config = dict(
    moe_layers=[1, 2, 3, 4, 5, 6, 7, 8, 9, 10, 11, 12, 13, 14, 15, 16, 17, 18],
    init_std_router=0.0065,
    optimizer='soap_variant',
    batch_tokens=131072,
)
Below are experts of layer 16 (counted from 0) of a mixture-of-experts language model. Rows are named router (the router's row for the expert), down (a neuron's output weights, with its number) and show model dimensions 160-319. Each number is 128 + 24 x the weight over its row's rms, rounded and kept within 0 to 255. Numbers have three digits each.
Before each expert's rows: a language model's description of what the expert responds to. This comes from a sample of Wikipedia text that the model never trained on.

# expert 21
Initial capital letters of foreign, often Spanish, names in football squad lists and tables, and line breaks: Cienciano, Ciudad del Este, Cuniburo.
router:094125108131132121126093135112172132111138110132139115106114119118125115125128104126159139165139127127179113132137146130131131135107163130132136101136142139180139150133132144142112092149137099120156123092162170159128107104114150134107130117148153136108153177131118135136097129120090114162145092104099104108152129090098081123167087139108103122115138133137106102117125120162138093137076126123111162133176095132123157119111159120133118158154093101112115149133126116166134171117134157
down1:137131109111124134140107117143101124117150109089147106140093112130132128143123105173151121132123181122146152116165115128116160103155116153116134166126122167142083136131124068164113156120161120149129127138134119084114109107162135113153139091103145145143148129121094160156134145159093116154153111118109139160158096161187161079093139109102109125124097110145121141120112124140118131123092160160142137180162131127109117133139093059170131120164089085089141113099131138134130126124131117
down2:133156068135159196122105112170117115096149110171139110115135142154103138140152089157132061139109120155140105078118144156137135133188119093126124078138130118106171119117158149139106103119139159108133124152104136112127116142133132139092139143098138137072153164098097124091141115145128140086125135127141148125151129094119120121138148095144096087103173112113110111081114101167141118123114138169154115110142134088120124081152123115130114173124136144126172156101118110145152101164103170
down3:116138117149112123153118097158125076126119166146136108097135126093172114140109102135165161122132110169144151129165118152168073152159115122101131098166133137156127105122150109143127147126127158115143114154152118108124113138155098145147092157127119076144126091169116112171121186135162170118113190168191144121118087101112113120122120103101118133126157137120134117130151139109136157116133160109138123117108130104166115166158158085140161111083096140162179140098127138150182122123177125
down4:120147166102113112101153120102155125109165095112124125126184102114139177139154130087087143104170128130138135103169110113136151123112147109135138122130112141135126116137120115157142165173135146115137179151113151082083113153128093082150143151128125123104119132132166132150176155130090119094097122122120123132134126145136110167141132137163170105092119105116116127138111146101144143104096167152120152160146111117105127125126122091116155102180092142117106119087096105122142140155140126
down5:112127147166143143142147103116119126119149116122138128166102132169151113130160120117089147129173126106163125109132100131150145121176170137119131149128089097114119085074133143141148090086134127150129088089178140130129110121135135139142139128135102189128142140144107134162145107098114132141134137132096104165180116114109122112129108167134115127120136113109149169101134118151111141111082133154103092167115162136110128116099151098119122127139138146117110091184110103171110158105166116
down6:116140157141133131140087145125177081128178194087126130119159138095105128078141159131166121130157140189125109150110149123143153120122160132123137133087125087147055107147103168129135132128146128140141106087096168112103130077062100138143159136101150123123099160183147109109071136081145140107082139097121163147141155142122122123130105179118126132139138149143143175154102154112087129121128126139096117132096155089124147111120118119128150152131136128156120095137080095092134103145149122
down7:148149120149106142115155137144134151135143143181111076111133128102092148105132153089109124120138142102123152137135114144157113142110140107156150148149121116114124154151115124113099124132123149118137119180151120093122146089213139130117130133140133121127117135145116124117121143145130177157139189150168154145134173125133118112136076097110120118106097116097117157122116112149122128165120105149106101150150094133101128118133108163134082133167140103120121154078099146088118105107125187
down8:120151090127098107100101157111140082094134144119078142106125077135141182160091129116105121085139138159119095126094140108115125157132164095115099107119107128095165173104141101121109117123157147124128134129153152107074122089129119136116094106111117133100110148176153124119107158129146136087091123120122087122129097118118149134160117128117153153128132142114114096122155148115113121121097127185122078121148167145152129132110158107135141128128120142123110110168138147086156113113119154
down9:120100167116126143078108119114145109125095088108127089132176120130162146120127131161106132137133135152131130128104129108124132139171130086146134170107147092146119111148150181091139147103144145148158115174076130145124154098075156086122136098139137133090102133140162117110131137170107121111150135112159136172206137096095127130102099110102081114157163118122185147091128166134130109094135118126123120118128136115135163103147138119099122099126132185124140125068145115136120143154119138
down10:156101099158102159107124123164106175115121103128082108149123151143084167089146135117116143115155148125173162159105177140130142134089108135125123164128080099153133088170135172145124121141115101142154165134114111142108160142121107107130120109134126118129126148107125093109133131156108175143131107138141165119156076122152160103117144099124129082110149122126121109136127081154133165090131114132176128119162136094164120172108140101135108121142098136118154144157174139140148107151102111
down11:147079096142153129115153140106119128123121153135144148155118127120160148121121152132131090145152106130140136111140135097122095091175162105165115130105158138092142150153139116125112126144122118124146118087115103140119162164125096119095108132133127098092124127115104108167138146122146112144083129171120139115114130154141111150107126125132144099136064165101122140135123147141153135133155148154124207119119104122133130130168153192104149123158131073112134129093146115111090128121096190
down12:144136129150151132103091085160132184148115131096117096111175143141141113134137096113165109149115147079110172121124131129112137157137152175107120137116094161125100138127115112123157162110107117136154119132106168087143081112120106081112113129098057159154132117178164129133138116132149174121095112134123136093106128123089090081105164154065114134122105092095131126101108103162158141101114145180149100114157155094130148120101119153168132120129166111130124137129148149120088099117139110
down13:123108133135098111124134117118128136120118134134156117115142151177133122135105139104146099141138102115112173092143137137116130090159143129102107115118117143095099108101102138138122108144142101102127094089133130132107097160149154122146126088128130189124079098106103125165164121110161139090115126127142142181139098140153143097134158110152133118163093087142138122144109098119158164086161136125101133099099117130129088164155132065103120129146142088161135112184079130123101156141116126

# expert 9
Field names in infobox-style lists before a colon, such as Born, Location, Species, Personal information, Preceded/Succeeded by, plus word endings.
router:139099111097121126110108152106129110134193127173172096158112144135173170100107114118119158177123081123150108148172193140105113111130117095115126110136133151108079113132145119142129145082136133131151121179075129130153152136168128168145125165140166125135109125165095128106133115089150160121113157129144097097098112132113171104074145123140140160137146147150164085136146133124154130127126125099125148072197180152159108108130122103127165155169133157073162119113142104111107141141138123
down1:153162140134147130137103129113139106117126146096117131123094109108159153106103098145104124119152131145112126187111144129120152121141152154103137129146116124131171162140108131116102182142128081148128169159102161076164095102122154100146158142114126182143112120127104132095093136122179114142111117169134152136129109137139151119066110145103112122139151090108081110129122138134131101160102149164100112098122116140181116133067094169182131134101167095134126142178094106118113136119171112
down2:129154097158132139124168137106131124081109093137110151141129090120139110149146129144142094183166153136139130124123108168101087153159121159134126149122112120156132106159135132141083178111122121130105102141166097114122111105157130136139166117123160053102093144114158106161127115153143067154125118100111128131135142088152105123104132116101135106164185126143088097133110146136131152124120134138119099122137083106164122115114109171087144127121151152123187163120142146119084137153104137
down3:108151160121155181117159118141121139143112138138138159120114141134112102153133129110142123133127110140146089144122112122190090174136118115127093092132132122118186139110087120123131106094123148133135158157105084146073139102114140095121130134128151143086110164134133107128127129139113116084141133145121147099158164135150098088171153165127142135125061114098129126124140141088074145101141124120072157169112097136123116130134145141134125118125137115106103120099105095153106130135118113
down4:137140161107143119145097138123093187131083133149080113144136148139085154124162136149140126149091146099141170115091129098108115121156114150159129101156120127125144085137124160140102138108144138150127101171133144090100123120109175120157144090134151097146131095151107146138095115120135128142166133079119159129122108149123126134134083144114114148133124112099114137132106124117112157145108121103189153137140142133116089127102106146139142178135137170105153133119098143108073151105148141
down5:119138140130091139112107150122171141157125144115118141163105113135109123133160162143122162113160151194115086142137146153133156163135117105146110138087127161109138145175109131104146127114144123108135103110175162102113100105119129138102143103134143141098120125169102097128145093108150125115126131155121153144162145105092144116142132093109144142146154128078096145098141112166126115162123109146170183104150079106145139114144127138130118153157118137148168118140129126151132118083110085
down6:096171087168112149178107119153153138128150103148129151148110074157162144145118146086160145088114116163115142114100126115141095120094133087112102135138140131104103151167109133143142127129102109143121071131151126133094150153156157087140157133133121146149120148175126127146130146124145062093122111141140113106129135127116112102130161133113095149114119134150155130085135107151152110129135121134101102105134148113138100154132155116136131158155098149140129118111140114106180154165139109
down7:121154126130131160139129101142117119146143107111146085136125095145129148116104098129130130099115105098107139160132111135145148135149139189121135124145110110099104143125145132134124101089116123120111102184139132112131109083122111079137104127147178135146113105152115144134171135107158118119117101132119167160148160104140129086163097135139125125111093128132148122169107069129105154138162099122139139099131131128111175120118188145136129104129129143154146133140114110087120108138169089
down8:117139109112158158109082149127167109133131117148161120085110087148126153154151176149075171126133118149086133119117137135135118145131138126098114136164118160131107123179115114141097143109123102113123113171125093124119064133078139157108169159191091134142135123125157148203112123139126130130100122144169096151089100151105090101103104094113133150178083145129118121120111119146128148107088080163128143092138111181132139058167151101092083108147151108137148144126150108137125103104113147
down9:131130137118124104084106065119131155154164128124091122127121153145126133120098122108101123109155098103138123128138128097166167143114139109092142106131122084126142121131150123132100112175139126128144099081140107123185105146141150107124110149152121108155137113164148090133142105131147147107126129150125159126134145101138136120149083176119144167136137098077128142120187128107142160113163120105147145084106112124152111176130075121091086151128102158162157128142112149102139146136132134
down10:138112106117117115133138132108146088128156155107115121123115136155121149111147108121112110176113132146143114119116129087159131090099117130129113100138123128127118134114119126120169142147136166128125144137102110110095152112188137141131109089142155172098095089090117126073143121131109146106108107101140154140123107100130148113101144132113186136098116125120110125172117118122158105156128127099121152095142135138120110132105132103181114123118175149123099151131113113126115130133125119
down11:148136159102150151168147163123169127157117126154152166159133124140137130113120150145096120110119147129151102105090167105163112153145104175132122159128104149113097158094126107127109131091081160148160140145149114134123123131128099116144164130115123147109141137116127134125131153150130154093109110143146113136108138133129117123083130141144116137129157135105132143119162112113148161180123172123122125131076089091125104117141136094091141142099125134142160152137135157115123130140105131
down12:149124134106131136154128128102135076139163157159096123122116141082126089138142162104114182161104119109079118116127147116131140108127140116157149099132115142131137145121114089121115127128109186107143132137153109159135139108156139141195153097114172130088097121158111132121088161126128120098126085137107113098139121148128090151114083179158108134148141130129137145147100151140143155102171140083147152109133149135125173100129156108094162125138096132135140150161088139123117109117129184
down13:133156128117092119153141130130124140115152105089169122182131139117147183111109158116136134096180146098117135090157143164135139146130100127118130131149115107124125137139137139134131142140125138123175081123119133093136133130144116144157133109134096138106143119119128124111134128138132137109100155112113128175106120140145163114092123119139091144145090175086112116101109149130112075144157110160130085112120135106148095099113133126115117110115156134171115128179093162141150140124130112

# expert 22
Syllables of Japanese, Chinese, Korean and Arabic names and places, such as Ka, Ry(osuke), Z(hou), Kim, tsu.
router:112163068174145127156146176149137114152095172167151126152123158134130097120142091170116138097106169128115134184117135115152156142161100117190127135091124113146113165130121104154139187134165101160125117104170134153073133130140113149130108162090150147134138105079143163156125118116154122104121128120121135119125085095135103113127110156128124159116136120138170096146133147093077149071174119132074111125099143133120127101116116100137113143139111177154127145133126135109135156119167163
down1:137116100138161156123101166108121142130152115091142116102149097102110126118126154136129147122140144132134149154123136111172117124106115183137154140118159142106115135113135113109127105128155114109132154131156111113120114144103126127158147105141126139137131100120106073158101104110096126090100117099128040133143171138143155113182177133155121091116115137122137133143157128095145122086140104147115106074136132127106117083097095114136160149149138104120137188150104148104123132124114113
down2:103151098139102100145186136082143117137098124129174128083139155125137178114140136109140135134125119118117122113140126122136111138134131146159126121095132146128162110089122157160141142147119152149165126120135132111135088118104177144079173110153136090191166117118134091131148109174166121158137113104127082116102124160151140128132130096137180134130120146130116067098131132157105130114122100105156106114099146131123115146081091127177147102105135141131189102177121098154112121130122147
down3:114105146104132125106162119210138148106070078098138120140069131157141115134134129108126111086128143116160100121118171139121127129161150090078087136086108118125138125094102123133149141128115107151111105096104124102068137127114130130138115108129134170146089141119110120123138114130148123153152131132120125149153134114162138141086167104110139160126148129159117153108101058160167115180128129115127146132142165143107131137142168149114125121138115138081170175094119075140091143109137114
down4:154143172157126128126145108154139168112087134087130136110152084165123106118128120161165162181144182152143163135111127155125114148129133096119087108091142095166160105111132140114101113133095086116177142098115131131119114122124153123134107100097164122146142125089132149100167139119118114108152124126170123126099106141110096099141127145125113118119152100130132131150108117107130101148135124128114091083095123102160136158116141160161156125125109167144074168101124146124131150137134113
down5:151108193136117117149152139139148131137158086067145074118120110106141109175105113112167144151134090154151097126120147119129099132114132130117106132130113154106126162122088082148102107118153114119087127111098105180149140153119138145104173171133150102124124170128193121165146161114145115137164147124127153139066108149111076152153140153138149112153117140052127166137120096124145152114084141165131164115113135140122134146127144145124164147094105125134139121182120127117091082127101103
down6:095123130105125115127101135119140146127108105191130158174094160102133077138111157099156149155123143115170155156097179140129146140141123106115107134153116095142099101113178132097101133131174165076171094175142121143129131159088126135128117149111146142111156125139103087062137122143161135106122192128102122129116118116108106117132131132152112115092141140162099148117097157142112097102114130144126109136096124113155136121116127121123093151142114170134118119144086123107114153159143188
down7:107126124116167128126124103131120117103117115111109129104149165113120117120102129100168138125098086111162105136116136132125125109127145082074137117152121122121105152089182176089115087085120190121147185066172138110118178171156100132142138143112112136185193096135153151125138099110071163130135126077147146104137076112151073100151115155191139123159105104154146091130132120118155080090135141117159066119136114105134116107138119139160119156117122113113083110117134149124138121125138123
down8:087130100140144110131104185086167142145140144152122104173099134120145090138118064139137123163174117131111088086161097123135151120139098165113095150154114110119111114117122156144150082133133158136101102078140160104178117140141117120138093124144180143108147129121119127137128125129120125127157104128200153087098145106157115131140142074131136107163140113148134095119142147123168132124111102152074098167175126110143181152137096102136087173125085112090129135120118147096098116140151106
down9:160057095148117174161109147197042101174155172086139143121115102093123113094125090139098092080164097152128137109165106150136114123145158094130120138109126153141132120159140122104120098125121154159144117111131141080149151091118153153149098112150063130111101139153095098106142145101135107136121116134181139178109129144127084116149143141138119146091099140143111142149174157112142105104157139131100125144125142159137116092130143159112153107120120152075114125124102106096147106159128096
down10:117135135098094069148126125098089133130114111183124114145125135109122119125127190097119115139145085119104123135103146127095095148131161117163129132105123178150132130125116106134106178155144092166149122157111125148143143121144158104087158106148068130092162153135117145101186111140084106118127096123143121155122140152120144152132122143076163091078075093153083123150103127113121118122121149118105150144153096120115178099144150128083146149108136126130159126122127113110104145126151118
down11:153149122107151108113144192099121124145102130154136098157145106118148134133086139142095109123150095133125131105158081132110186109145122113141142109138115145102160135106110105136148113163109130186159098097090115105152145152085091124124122151113070145123154139106109154103122100156152178143147136137133164114122145132141105086133114122165134148151097117150144120127113111143093147114149142104092142137090121124151110191105130147151155103129122105153139122141142092149122123162153143
down12:123167127169130099131110150136098137127103144087119135145128152148154128161115167143181126166138144095149067160157133120126094122119092142117125117102186115111148112091142116122140129143099138103120111148147093141143127123117127112137140103127124117133114091149131132144103160127173150124090145112077151138112120122159117158090144117096095162119124242102137109140175138087122094159167124131148117116128112092117161082119134129069134126135136146135103141137110095159148161125127119
down13:094125128138103124115120124142137144100123146115103102076132147143151153142175139142160168143132128132165174129182100148149103062169153175157082064073151115178120155145138139123151105147137115116113074172147126163133150137112128125124131141129122167092129127165165111166150138092141156099101077127164096160082184190129138123123137171109115153152139126134139136099142144089083146122099128135118144135147159153109153121141161140123132113111144141114095110106110126124145157127159127